{"n_layer": 8, "d_model": 256, "n_experts": 128, "experts_per_token": 3, "d_expert": 96, "d_shared_expert": 512, "activation": "silu", "moe_layers": [0, 1, 2, 3, 4, 5, 6, 7], "router_score": "softmax", "normalize_top_k": false, "routed_scale": 1.0, "balance_loss": 0.00682, "balance_bias": false, "router_z_loss": 0.001, "n_groups": 4, "groups_per_token": 2, "shared_expert_gate": true, "init_std_router": 0.0243, "lr_router": 0.00129, "n_head": 6, "n_kv_head": 1, "head_dim": 64, "vocab_size": 8192, "norm": "rmsnorm", "norm_place": "pre", "norm_eps": 1e-05, "positions": "rope", "rope_base": 10000.0, "rope_fraction": 1.0, "qk_norm": false, "attn_scale": 0.125, "tie_embeddings": false, "parallel_block": false, "init": "normal", "init_std_qkv": 0.0348, "init_std_o": 0.0, "init_std_up": 0.0348, "init_std_down": 0.0, "optimizer": "muon_variant", "lr": 0.00952, "lr_mult_down": 0.7, "beta1": 0.9, "lr_head": 0.0514, "warmup_steps": 200, "schedule": "cos", "final_lr_fraction": 0.0, "batch_tokens": 65536, "seq_len": 512, "doc_mask": true, "train_tokens": 422400000, "steps": 6446, "dataset": "wikipedia_en"}
Below are experts of layer 2 (counted from 0) of a mixture-of-experts language model. Rows are named router (the router's row for the expert), up (a neuron's input weights, with its number), down (a neuron's output weights, with its number) and show model dimensions 64-127. Each number is 128 + 32 x the weight over its row's rms, rounded and kept within 0 to 255.
After each expert's rows: "mostly gets" lists some tokens that are sent to it at least half of the time. This comes from a sample of Wikipedia text that the model never trained on.

# expert 121
router [141 135 163 112 149 140 112 123  89 186 120 143 159  47 194 116 116  41 106 124 115 187 120 161 120 166  59 131  82 113 119 120 115 148 133  92  60 158 205 101 145 114 110 146 149 131 134 107  90 165 165 132 148  71 120 109 100 159 181 141 105 187 144  98]
up0 [127 110 139  89 127 130  91 160 161 168  84 144 162 123 173 136 142 167  53 145 143 148 160 114 138 111 144 141  36 214 163 149  58  91 103 203 102 151 164  59 124 112 145 128 126 201 149  90 128 113 141 145 173 112 134 157 153 141 147 208 103  60 149 141]
down0 [151 129 164 109 117 102 144 135 140 158 164 158 140 122 122  98  94 137 122 172  82 114 185 187 184  86 121 145  79  86 120 131 108 178 124 138  77 121  96 125 163 176 132  75 155 142 141 151 108 151  66 119  97 152 135 140 128 176 164  91  88 142 114 111]
mostly gets: " Battle", " east", "ir", "nne", " Count", " Em"

# expert 96
router [133  90 162 121 161 143  80  79 125 176 104 151 149 126 179 140 156  99 172  96 125 104 142 160  97 182 134 108 120 163 115 156  55 164 137 135 119 145 200 131 159 123 151 152 121 210 123 139 140 162 145 170 127 121 120 149  83 113 159 123 123 148 141 157]
up0 [126  94 135 127 181  71 124 131 130  87  76  73 133 116 113 150 119 121  98 108 139 112 129 184 103 133 105  89  70 184 126 178 107 151  94 159 183  90  80 107 129 101 158 113 147  74 133 137 125 165 144 119 160 114 196 137  98 120 135 126 144  91  53  98]
down0 [138 128 121 109 158 120 149 121 159 154 183 221  83 149 127 159 121  79 122 126 116 123 129 134  62  75 129  55  93  73 125 125 101 178 109 102  99 121  94  80 138 160 132 130  95 169  93 140 105  82 160 126 136 147  57 124 117 154 106  69  74 140 124 174]
mostly gets: " called", " very", "o", " so", " rather", " Il"

# expert 33
router [124 124 191 136 139 159  96 126  59 144 134 117 148 141 147 177 196  69 125 128 148 131  95 136 114 150  86  86 127 125 112 142 108 206 164 100 102 110 159 101 138  93 101 152 169 134 149  80  97 170 141 129 134 120 108 148 137 162 164 119 160 175 153  90]
up0 [136 158 121 164 147 111 140 112 112 137 117 160 152 126 162 109 112 130  95 156 161 149 143 166 157 106 131 104 145 136 117 146 165  87 139 172 163 170  92 122 152 112 174  92 133  91 109 150 155 109 104 131  81 133  71  92  54 147 137 113 131  61 151 129]
down0 [141  92 167 127 103 161 157 113 154 110 170 133 139 150 151 111 106 111 108  94 146 152 133 132  89 153 154 118 114  76 104  94  63 157 149 145  71 152 133 127 135 111 149 185 141 144 126 101 139 151 149 115 175 165 151  84 119 146 126 131  90 141 139 144]
mostly gets: " and", " or", " but", " &", " while", "ar"

# expert 126
router [163 116 163 133 184 170  95 116  98  98 147 145 144 104 134 142 148 129 159  99 110 100 175 145 106 160 143  97 146 159 168 168  87 105 132 110  79 119 146  94 168  94 143 158 147 178 122  98  72 137 109 116 111  87 134  81  56 139 137 148 184 115 117 113]
up0 [117 115 117 147 153 101 147 102 135 126 149 121 123 176 106 111 104 191 111  97 133 118 125  88 165  64 115 165 152 161  93 141 133  74 253 158  77 115  87  95  72 177 106 103 150 189 134 113 164 113 126 141 174 105 127 154 136 109 126  51  95 113 138 143]
down0 [ 84  64 122 127  83 166  65 154 151 120 166  85 128 192 108 175  78 135 167 160  90 177  83 156 143 179  68 142 167 103 139 167 173 147 127 139 110 111 107 140  91 126 100 170 177 148 103  99 140 131 146  93 184 109 137 104 134 162 128  88 205 136  81 143]
mostly gets: " Coordinates", " code", "www", " Website", " Elevation", " ft"

# expert 19
router [144 100 149 141 144 151 129 140 152 103 123 175 167 144 166 160 163 121 148 121 134 151 165 127 136 161 129 114 116 137 108 124  39 156 140 108 107 155 197  98 117  75 139 160 109 132 129 125 122 134 143 166 134 137 102 131 101 152 134 190 139 115 135 105]
up0 [105 109 135 147 126 110 130 160  78 179 138 183 126 138  84 130 111 160 109 104  82 125 187 144 123 171  91 100 139 127 110 141 115 175 144 152 129 110  94 189 134  39  97 157 170 152 170  99  36 125 154 153 184 126 141 165 124 182 145  95 141  84 162 170]
down0 [119 160 130 168 161 118  89 113 109 154 131 102 161 165 128 155 144  91 116 156  92 105 122 142 151 152  73 123 135 118 106 122 144 139 179 138 189 175 167 118 138 118 171 163  76 145 101 139 174 132  83 220 132 124  96 181 147 118 145 133 136  83 141  83]
mostly gets: " this", "op", " China", "top", " Hot", " Baseball"

# expert 36
router [101 132 177 119 161 161 124  69  83 187 120 170 147 114 137 153 183 118 105  91 107 109 138 126  88 174 144 112 151  97 122 160 128 148 141  62  85 208 134  73 135 120 153 197 123 185 143 109  61 164 181 178 127  82 120 146 118 148 180 198 165 149 115 193]
up0 [165 124  50 135 102 188 123 103 132 167 112 171 154 150 130  59 111 156 102 145 154 181 167  89 135 147  89 128 156  98 135 120 128  66 136 143 113 143 183  88  91 169  79 131 114 175 177 129  85 114  70 115  59 101 110 101 131 132 145 124 128 125  85 178]
down0 [121 102 167 148 106  79 173 153 110 108  69 114  87 125  78 124 120 124 142 144 130 167  87  87 142  34 136 145  83 137 148 104 140 127 176 140  88  77 121 140 149 158  70 133 169  69 116  69 144  72  79 162 131 120 119 109 160  90  97  77 162 136 168 160]
mostly gets: " ten", " seven", " three", "0", " five", " hundred"

# expert 60
router [197  82 138 133 137 175  96 131  88 126 155 160 150  73 108 204 105 123 103  99 133 118 138  74 109 138  50 147 180  93 102 140 145 157 151 145  96 123 131 103 160 123 165 173 136 124 139 131  62 124 114 171 136  89 160 152 128 120 137 205 136 169 113 153]
up0 [157 151  99 111 142  88 152 179 178 143  96 142 152 119 108 150  99 113 126  72 119 164 122 137 131 130 143 102 102 101  60 145 169  83 193 146 152 142 166  80 106  78 149  86 155 147 116  91 105 140 151 121 141 182 116 127 143 145 148 113 111 122 144  97]
down0 [120 134 152 169 139 145 130 111 105 166 133  92 176 124 158  92 130 160  85 185 130 111 138 138 142 108 173 156 142 181 150 114 111 126  58 137 138  68 128 126 156  70 121 155  94 132 145 176 106  84 112 158  77 138 134 131 138 123  93  77 144 119 126 133]
mostly gets: "ț", " Bas", " Bla", " Dor", " Will", "bra"

# expert 49
router [187 124 135 113 204 151  80 104  73 183 138 181 158 150 156 134 121 111 131 129 157 119 156 173 146 182 107  92 128 172 128 136 102 154 194  96 127 150 153 103 158 181 169 174 145 142 142  79 116 199 163 160 185  86 118 121  82 109 140 132 170 121 127 196]
up0 [136 117 126 122 177 174 144 106 124 105 118 154 111 176 171 132 134 129 150 187 114  94  80 145  68 148  90 141 114 136 117 105 110 130 145 124 165 117  79 114 164 137  98 189  51  94 115  59 120 152 140 178 156  99 100 139 132  82 151 108  97 151 112 115]
down0 [152 130  59 221 226 124  85 114 142 102 169 124  98 117  81 139 127 132 143 113 165 109 137 108 146  75 171 139 169 114 193 152 190  53 115 130  77 174 126 164 136 109 145 135  91 145 113 171  63 129 170 118 151 146 147 128 137 160 167  96  91  60 125 166]
mostly gets: " Coordinates", " Stadium", " species", " Apps", " Length", " Label"

# expert 10
router [188  91 134 136 168 133  79 101 102 147  73 163  93 150 172 149 146 139 198 191 130 121 155 154 117 122  99  86 108 129 108 139 124 191 163 121  70 126 136 120 133 126 186 127 175 171 161 135  88 190 165 168 148  95  87  87  68 152 180 171 120 135  93 105]
up0 [111  85 153 116 136  83  98 100 106 162 106 130  66 170 117  42  94 154  99  97 129 143 108 148 132 116  78  93 169 140 122 219 134 161 188 144  88 168 120 130 113 166 101 177 140 172 114  90  40 148 109 158 135 150  76 106 153 174 100  96 144 126 193 133]
down0 [ 84  97 113 108 138 152 122 173 160 114  93 130 128 108 126 136 102 113 109 154 107 111 139 134 164  72 151 106 169 142 128  55 135 107  84 137  98 116  99  52 139 183 156 140 140 133 130 196 129 152  86 111 132 151 108 167 121  99 162 137 142  98 147 160]
mostly gets: "H", " complex", "′", " Hil", "designated", "|---|---|"

# expert 67
router [140 114 117  50 224 136 136  98 135 163 148 198 153 128 152 133 198 125 133 137 199 151 141 169 137 133  94  92 161 115  10 144 120 114 123 113 109 164 129  58 134 133 178 147 153 195 138  90  78 139 144 140 142 116  97 127 106 158 148 140 143 146 116 138]
up0 [144  95 136 155 172 150 159 130 120 154 204 164 128 131  88  80 158 115 118 171 145 132 112  82 138 109 174 135 146 124 135  70  84 134 162 139 113 131  95 148 113 158  81 135 111 123 140 144 140 139 154 103 125  68  97 170  82 106 104 198 120 166 114 142]
down0 [111  97 133 158  96 162 172 113  90 128 101 138  99 141 101 106 146 152 105 105  48 123 109 177 114 104 158 168 139 157 126 129 142 150 130  67 118 195 146 183  95 105 193 149 145  77  77 155 111  76 167 156 192 141 135 126 123 134 114  68  90  86  90  84]
mostly gets: " second", " one", " third", " small", " large", " another"

# expert 17
router [127 114 153 100 142 134  93  90 121 129 145 141 142  96 129 128 135 114 129 102 180 140 115 165 117 164  75 108 144 107  89 125 113 128 162 128 117 217 134  48 159 137 151 153 150 106 189 125  88 139 154 168 147  92 137  92 129  95 166 123 155 159 146 167]
up0 [126 146 108 157 119  71 140 162 159  57 144 152  66 126  69 122 189 164  69 127 206 120 170  94  81 153 146 143 104 199 130 126 147 119 172 169  78 131  96  95  96 102  63 153 125 116 134 127 117 128  72 127 116 119 136 161  88 162 133 130  94 102 175 129]
down0 [ 69 103 115 159 168 128 158 165  83 148 128 105  86 148 163 121 122 184 137 137  89 152 108 128 143 134  84 117 126 109 133 134  82 143  83 111 167 144 169 191  94 215 135 109  67 100 171  80 178 115 132 164 107 149 155  96 137 112 143 139 147 189 141 131]
mostly gets: " California", " India", " Paris", " China", " Republican", " Island"

# expert 37
router [144 138 108 128 131 158 109 152 108 119 101 222 164  97 188 131 117 166  78 102 186  96 147 129 109 140 123  86 137 164 115 161 141 161 111 126 108 141 126  97 195 157 126 139 167 143 169  73  65 134 190 155 148 109 141  93 159 165 153 126 125 199 158 141]
up0 [ 64  31 147 134 149 169 203 119 153 118 174 103 131 104 175 139 139  85  56 106 141  84 115 145  99 186 156 110 101 140 145 151 128 137 132 172 113 154 107 101 166 112 107 149 119  86 114  84 156 133  97 170  94  82 159 126  72 128 131  92 164 146 150 132]
down0 [133 121  81 102 148 123 136 137 177 131 212 177 170 102  93 109 152 196  67 147 145 164 133 124  93 105 120  95 102 135 141  93 120 152 105 158 135 136 148 116 130  86 137 144 134 222 133 107 139 125 133 134 104 146 153 212 126 150 140 137 152 128 135 102]
mostly gets: "ić", "ius", "ț", "za", "ović", " Khan"

# expert 58
router [189 115 124 142 147 145  47 129 129 125 132 146 170 103  92 149  95 118 106 132 104  83 160 121 119 141 107  68 145 142 121 131 130 180 145 122 105 132 158 103 161 148 150 152 133 159 157 153 119 170 168 150 100  67 110 161 113 178 150 145  88 157 161 142]
up0 [ 96 207 108  73 168 117 141 104  76 133 139 133 175 115  80 152 145 118 106 206 147 159  55  76 122 140  52 128 129 149 103 202 155 139 111 167 128 116 105 132 204 121 147 156 192 196 127 110 119 153 131 136  55 104 131 108  40 159  99 100 123 109  68 164]
down0 [136 112 167 197 106 132 128  86  83 112  76 116 112 111  79 185 141 128 134 162 177 184 172  66 105 172 120 142 152 112 122  81 115 153 173 146 140  94 164 123 112  88 159  89 124 144 156 161 164 129  78 137 118  95 150 133 135 122  79 110 107 164 177 129]
mostly gets: " Cup", " football", " Championship", " team", " League", " Racing"

# expert 31
router [139 133 144 150 111 164 156 137 161 115  75 135 148 140 172 143 140  82 133 105 163 147 197 128 100 105 166 141 112 164  99 151  64 165 126  55 126 141 141 147 205  94 142 114 179 138 145  86  55 120 145 150 124 173  87  89  89 138 151 176 134 191 180 183]
up0 [ 99  97 142 153 161 135 121  64  80 171 114 127 110  84 223 115 182 163 111 106 132 128 104  87 109  50 127 123 157 111 134 163 130 146 152  98  97 131 112 132 144 150 105 111 142 137  81 116  98 155  74  81 118 154 106 132 133 159 106 159 128 111 142 134]
down0 [125 218 153 144 101 119 152 114 189  99 161 179 128  92  59 140 148 118 119 180 134 118 122 120 107 144 100 127 180  41 130 110 178 135  67 145 103 136 125 153 111 120 129  99 141 103 143 130 152  96 103 127  74 110 106 130 142 117 212 107 173 129 117 138]
mostly gets: "de", " De", "matic", "me", "lus", "ium"

# expert 90
router [100 161 172  65 149 155 111  93  61 180  99 181 111 123 148 131 104  94 116 103 167 162 213 179  74 169  95 116 156 153  97 176 147 145 122  93 118 151 118 105 183 181 122 157 150 158 165 111 139 148 114 122 152 125 111  82 145 150 172 186 184 150 120 183]
up0 [ 81 129  97 114 104 144 182 173 187 125  77 157 100  97 134 185 149 139 140 150 136 124 126 164 158 133 118 101 121 171  92  98 128 207 148 121 113  85 164  97 139 146 202 157 143  86 135 113 118 179 107 130 163 103 127 128  98 111 115 109 148 177 137 166]
down0 [ 87  83  43 135  96 146 120 146 118 138  86 147 135 201 114 101 103 177  99 165 112 121 151 149 161  73 156 184 165 153 126 176 112 133 189 137 120 117 187  79 114 126 164  94 143 143 157 149 136 153  93 191  68 140 134 160 120  87  84 112  88 156 151 157]
mostly gets: " Q", "$", " Mr", " gr", " Jr", " Ref"

# expert 104
router [ 97 116 130 126 158 131  99  84 118 102 112 167 126 108 128 154 119 137 190  99 157 162 176 114 115 109  85 153 150 123 125 183  88 192 147 118 122 197 142 142 206   0 163 150 178 121  92  86  80 162 145 122 115 119 152 157  84 125 128 194  97 125 124 104]
up0 [197  87 107 151 113  57 126  92 137  90 139 145 108 150 145  86  97 142 100  90 142 101 158  96  82 169 136 118 174 100 101 161 187 140 126 138 161  84 130 150 155 152 127 183 124 130  94 180  67 120 150 176 140 165 121 110 130 165 165 142 130 139  60 116]
down0 [149 125  75 143 161 148 149 113 189 133 195 133 163 134 112 115 114  83 127 119 122 137  84 152  91 161 125 153 140 120 125 156  75 104 147 139 130 157 145 144 132 114 120 137  77  98  84 130 155 123 109 133 178 101  96 118 200  76 121 137 153 170 124 128]
mostly gets: "loss", "child", " continu", " eliminat", " unit", " Fr"

# expert 89
router [ 99 153 144 131 215 109  95 111 113  91 119 147 123 101 160 125  81 131 127  88 207 125 130 133  70 141  94 102 114 200 105 163 115 181 142 125 106 138 126 143 235  82 113 136 154  99 143 112  87 139 163 116 101  83 107 103  94 167 103 107 140 154  83 134]
up0 [175 150 158 104 143 125 101  95 137 106  93 151  96 149 152 114  91 147  92 191 122 138 148 167 123 162 145 158 113 128 155 132 133 178  85 138 101 153 111 110 178  85 153 122 123 120 149 156  60 132 167 109  85 147 125 109  62 114 125 195 102 154 122 102]
down0 [119 109  88 145 110 187 174 112 168 149 179 176 151 174 130 103 141 128 163 173 141  86 149 139 166 140 110  81 185 134 120 109 139  66  75 150 126 151  93 151 138 147 137 115 128 151 126  76 169 154  43 171 159 128 114 125 170 135 152  83 146  64  97 179]
mostly gets: "air", "ward", "off", "election", "ley", "gger"

# expert 65
router [162  98 159  82 122 173  80  99 115 177 107 179 143 117 145 151 111 107 171 145 184 202 158 174 165 173  89  98 174 160  72 151  84 137 120 136  99 134 166  69 115 124 149 124 117 121 185 109 126 120 140 124 117  91  83  94 120 123 165 211 140 164 177 127]
up0 [ 98 151 112 142 127 199  93  61 100 133 143 121 109  84 165 129  95  95 179  75 138 217 111 111 137 105 154 121 148 133 149  75 120 186 126 143  92 130 102 164 143 117 157  96 169 114  81 134 149 178 127 105 113 140 126 144 134 101 109  89 138 136 162 180]
down0 [141 138 156 116 110  69 128 117 172  93 111 159 193 115 126 130 104 121  65 163 101  85 166 126 103 110 136 156 125 104 138 106 118 134 103 124 145  76 135 145 115 149 159 163  98 103 195 125 139 107 122 159 128 117 215  48 128 137 126 154 111 104  94 144]
mostly gets: "==", "===", " ==", " ===", " University", " number"

# expert 13
router [141  82 154 119 145 164 138 125 132 157 113 155 117 124 185 113 207  83 136  82 132 178 131 156 109 132 127 136 181 131 102 101  66 147 124  98 111 102 107  95 124 128 101 162 110 181 144  92 132 208 145 162 154  78 144 145 126 151 173 194 142 136 154 174]
up0 [163 111 106  95 119 110 136 119  91  98 110 149 161 198 131  97 217  92 163 162 137 120  62 139 146 136 149 101 124  91 127 184 117  90 152 179 128 108 133 153  66  89 138 121 159 114 131 138 180 109 189 161 171 140  98 104 147  91 108 144  76 150 137 118]
down0 [127 158 122 182 119 113 136 135 155  95 107 146  88 132 137 134 165 167 175  86 121 151 129  98 130 168  87 118  84 172 154 174 127 163 130 111 111 181 182 159 154 157 159  77  96 145 100 137  88 144 118 115 109  71  87 129 135  86 148 136  88 146 131 130]
mostly gets: "ch", " post", " non", " mid", " anti", " Mid"

# expert 46
router [161 120 131 110 128 156 178  77 150 103 104 131 100  94 176 207 148 116 128  59 114 144 106 156  90 134  48 138 162 134 102 157 134 156 120  66 123 152 132 125 141 152 171 162 136 145 171 144 123 129 165 122 148 137 128 147 140 162 159 105 153 180 183 144]
up0 [118 134 122 127 156 144 133 138 100 116  71  96  89 102 215 182 138 100 121 155 133 138  99 111 128 138 110 127  63 220 146 107 112 137 126 148 100 117 137  93 125 197 131 122 140 178  82 182 131  93 105 146  79 167 178  85 114 155  76 151 108 183 110 166]
down0 [ 49 140 185 109 142 129 101 161 106 167 137 135 143 125 113  60 171 166 183 110 139 169 161  83 132  58 148  85 195 121  81 122 114 161 109  83 132 166 138 158 146  43 121 153 128 150 156 107 131  72 110 153 126 160 137 149 154  88 142  85  81 154 144  71]
mostly gets: "und", "gi", " imp", " live", " Pre", " Ye"

# expert 85
router [180 107 148 138 174 131 106  99  72 147  82 139 123 137 150 109 152 113 126 100 164 137 138 151 151 163  99  93 150 174  95 163  85 148 190  71 127 138 143 105 139  89 175 167 140 182 160 101 120 195 186 186 150  85 132 105 114 130 157 153 170 178 153 171]
up0 [159  90 135 153 144 122 106 136 141 169  88 113  77 122  92 116 163 123 120  56 166 104 130 110 113  22 107 114  96 118 107 107 102 219 146 157 138 141 149 129 114  98 120 168 108 121 123  85 102  97 117 126 106 103 111 121 150 130  95 172 124 141 165 133]
down0 [106 108  99  97 101 107  65  93 167 142 155 136 138 118 111 121  84 135 159 173 110 137 155 147 128 107 126 163 128 136  42 146 165 117 187 132 152 118 129 141  90  98  97 156 103  45 145  76 114 167 123 176 110 132 114 158 120 118 113 129 137  91 181 141]
mostly gets: "7", "8", "6"

# expert 4
router [115  89 144  87 205 118 109 111  90 128 115 158 170 127 158 124 169  93 119  97 154 167 164 114 136 139 109 134 146 129 111 148 107 195 191 109  89 150 162  84 126 123 186 189 153 159 178  96  90 157 146 115 144 112 187 139  82 110 177 136 162 127 168 120]
up0 [ 98 194 144  39 163 170 114 166 127 124 136 111 177 138 210 136 168  92 108  91 156 172 221 183 128 149  91 109 117 180  62 156  94 170 131 108 135 118 104 112 124 123 150  91 137 138 121 132  54  85 142 107 115 118 141  81  74 185 120 158 124  94 118  94]
down0 [102 102  71 179 113 187 106 125 155 105 141 136 127 124 111 141  74 181 121 190  98  86 131  98 142  49 161 138 151 103 162 100 117 119 126 142  87 116 123 133 115 152 145 133 163 148 138 129 101 202 124  93 126  59 166 153 151 108 125 128 148 121 136  88]
mostly gets: " of", " throughout", " among", " into", " Of", " across"

# expert 3
router [153 134 170  78 110 129 112 105 110 196  88 184 135  92 150 154 170 107 154 139 136 181 137 158  79 169  79 142 150 124 101 123  96 118 143  25  48 148 201  95 155 139 136 125 174 153 157 130 128 220 156 166 168  66 123 154 119 170 191 141 178 161 175 154]
up0 [182 207 168 110 163 168  90  83 112 122 113 134 148 118  66 102 105 133  53  97 122 154 129 125 109 137 129 125 149 171 166 106 134 106 161 137 124 108 118 179 153 143 117  76 170 162 125 173 167  56 149 101 173 109  94 120  88 151 170 126 135 170 142 141]
down0 [172 133 133 149 167 140 144  71  63 114 168 128 164  88  99 131 100 211 170 127 167 120 139 112 159 122 127 196 150 129 172 104 132 111 160  86 146 177 170 174 154 158 115 146 114  92 112 143 159 111 130 143 150 127  60 101 109 166 137  93 136  83  99 186]
mostly gets: " II", " x", " PA", " CD", "AM", " X"

# expert 30
router [142 121  95 118 158 156  89 139 142 149 151 192 117 147 112 121 112 120  97  98 166 152 142 148 116 130 114 145 126 129  85 118 113 145 133 136 135 158 164 100 142 112 119 110 187 118 153  89  74 133 127 128 124 115 116  89 119 132 185 139 128 193 140 146]
up0 [120 104  90 149  55 140 161 170  79 123 180  86 146 141 109 135 108 117 139 124 153 146 158  95  84 161 165 163 102 182 121 182 127 123 150 191  85 140 132 165 146 113  67 112 151  94 119 204 177 107 135 159 110 169 152 128 157 153 129 135  82 108 185 103]
down0 [ 93 109 154 128 199 132  98 109 180 147 128 100 146 130 109 119 146 182 143 129 115  86 124 141 153 139 161 124 112  96 118  95 103 106  79  89  77  94 155  97 127 172  73 129 145 121 137  96 124 115 101  98 167  94 107  89 118 120 104 174 129 151 170 146]
mostly gets: "ative", " States", "ial", " Korean", "one", "ective"

# expert 32
router [139 151 135 130 130 158  49 112 122 154 119 141 141  97 140 120  98 105 128 128 139 119 130 125 135 164 159 144 136 124 108 159 111 142 117 115  97 132 184 153 154 135 107 175 183 137 134 111 128 146 165 153 104  67 152 185  92 162 160 128 110 113 167 132]
up0 [138 117 114 114  69  71 131 123 147  98 131  79 149  72 131 133 147  89 128  92 165 133 125 148  77 161 178 113 153 116  97 103 122 126 158 135 138 110 130 165  79  83 115 100 120 141 115 104  67 158 158 147 111 144 145 162  53 123 136 168 201  78 107 147]
down0 [148  92 171 168 154 131 140 149 149 191 112 134 135  89 102 118 112 120 119  26  88 152 113 133 118 132 156 126 119 110 110 114  98  98 134 144 167 104  97 154  79 172 147 112 113 125 115 164 180 139 123 148 149 167 130 203 157 128  84 142  78 157 146 106]
mostly gets: "final", " Prize", " friend", "½", " vs", " Team"

# expert 94
router [118 101 115 109 145 141 119 113 131 131 118 189 150 143 174 144 145 144 113 137 158 117 157 144 108 185 126  95 132 139 103 123 122 140 193  76 106 141 153 124 143 146 130 192 179 128 148 120 118 148 150 151 208  78 184  79 103 173 126 144 137 129  91 142]
up0 [136  87 130  45 155  77 153 157  74 125  90 151  82 121 126 137 139 114 117 159 109 158 144 117 192 147  77 124 105 139 165  82 135  88 102  87 163 159  63 141 112 108 114  99 100 164 110 191 171 185 128 149 160 125 121 153 200 143 116 145 150 158 156 123]
down0 [157 139 155 142 160 151 141 134 155 126 142  96 175 159 104 111 123 127 114 157 109 183 104 127 128  91 131 153 150  32 144 138 138 117 114 165 127 157 153  56  81 165  93 136 184 160 127 118 148 102 123 122  84 141 121 128  96 151 122 101  96 101 116 137]
mostly gets: " John", " King", " Michael", " George", " William", " Paul"

# expert 39
router [112 133 149 124 131 140 130 120  84 189 130 155 149 110 155 153 152 120  97 131 158 159 142 119  79 152 145 116 166 131  53 116 102 131 168  80  92 190 147  70 113 116 174 193 161 181 154 102 100 180 166 155 141  68 128 127 118 140 159 164 151 141 129 190]
up0 [156 127 145 143 129 140  95 227 124  72 156  92  82 142  99 126 113 129 114 105 192 112 175 126 123 123 158  95 144 155 135 200  70 192 201 111  98 159 128 132 129  84 136 103 122 140  97 103 149 149 119 141 111 190 125 110 132 122 108 152 176 157 156 151]
down0 [ 76 166 167 156 145 137 104 142 105  94 102 137 153 139 165 117 156 128 152 171 149 112  56  98  91 140 144 148 123 119 134 101 179 137 191 107 147 113 111 126 103 119 109 126 159 106 133 171 134 131 120 124 117 134 150 104  94 144  74 108  79 146  77 175]
mostly gets: "0", " hundred", " seven", " thousand", " eight", " twelve"

# expert 57
router [142 113 182 138 143 173 169 139 115 171 101 151 205 103 200 160 185 115 149 141  73 145 119 100 143 137  97 130 183 130 123 110 124 105 124  98  70 142 162  99 110  42 150 103 130  96 176 102 112 121 139 157 162 110 150 126 118 177 145 134 129 115 189 118]
up0 [112 140  82 138 128 123 155  88 143 151 182 175 132 126 108 134 160 131 138 125 165  79 109 168 116  85  59 164 122 109  91 133 147 125 105 115 182 166 125 163 121 132 117 158 104 128 135  83 145 150 130 132 146 127  91  78 109  72 141 105 111 117 113 151]
down0 [ 78 129  41 117 173  47  70 128 111 116 177  85 117  87 119 169 117 129 163 118  60 120 123 146  90 131 197  96 129  91 130 107 144 146  85 155 176  79  78 107 116 129 107 108  99 156 105 135 148  89 116 141 151  95 147 127 117 140  86 142 136  77 143 125]
mostly gets: " Cre", "ir", "cor", " Cle", "ér", "ci"

# expert 73
router [137 150 152 137 175 152 137 108  91 110 122 158 143 138 151 176 144  70 188  94 186 186 128 179  83 137 101  91 132 196 105 137 110 149 165  79  67 183 189  62 187  52 152 145 179 174 155  85  27 137 174 123 133 150 119  99 128 173 154 129 156 149 128 132]
up0 [153 124 144  79 126 114 141  85  88 207  96  48 107 105 124 137  67 148 156  64 114 115 111 123 121 108 136 107  97  83 127 103  94 121 175  96 124 114  78 153 113 176 162 170 117 126 119 143 164 124 138 145 150 152 108  99 126 142 158 115 176 115 105 136]
down0 [156 200  75 152  87 127 131 128 104 145 108 123 129 127 104 165 138 143  97 118  80 186 110 127 128 150 100  97  93 138 112 125 113 179  82 161 123 105 166  73 145 144 162 155 114 106 114 167 131 102  81 140  97 134  93 113 141 119  37 129  85 129 149 159]
mostly gets: ";", ");", "le"

# expert 97
router [100 109 146 138 169 131 100 135 113 113 135 150 180 132 159 117 176 111 177 145 173 138 170 177  75 121  76 109 197 162  77 130 125 155 219 112 135 161 160  49 128 104 192 146 140 161 178  96 105 148 161 187 145  89 143  68  96 121 128 180 129 168  84 112]
up0 [113 123  81 131 137 140  92 176 167  95 139  62  91  98 109 147  75 112 161 145 100 122 100  68 132 157 147 107  50  79 107 126 198  89 143 158 121  79 117 147 120 127 137 123 173  94 137 143 117 111 172 163 145 125 103 182 119 123 117 128 103 121 118 115]
down0 [183  82 137 128  87 158  88 127 109 185  90 127 126  95  72 101 144 184 130  85 130  97  93 189  81  75 140 112 130 159 189 129 105 144 131 133 104 141 140 129 106 111  64 136 106 162 134 110 130  94 113 132 124 148  69 114 102  47 124 132 149  90 110 163]
mostly gets: "born", " born", "1", " male"

# expert 21
router [167 107 181 113 100 152  56 112  99 137 101 165 171 127 160 133 143 152 165 113 143 164 144 149 104 150 132 118 130 114  82 176  91 176 220 100  93 129 179  82 130 128 156 173 161 162 208 102  89 106 134 116 156 106 122 157  49 159 162 136 164 141 180 156]
up0 [149  89 141  85 142 154  51 177  56 181 131 107 131 142 214 165 128 157  92 121 186 121 125  92  76 127  99 172 139 156 100 121 154 108 115 166 174 145  85 131 136 115  84 115 136 115 131 120  92 149 153 123  79 138 139 127  78 119 128  77 126 154  86 205]
down0 [124 200 136  88  46 142 137 139 117  88  96  89  64 169 133  53 178  87 144 115 143 101 124 154 168 130 198  83 172 156 141 134 145 140 103  77  61 145 167 159 131  59 130 141 160 172 136  93 164  79 138 122 120  98 153 137 119 141 150  82 143 101 151 123]
mostly gets: " or", "/", "^{(", " per", " Trans", " Free"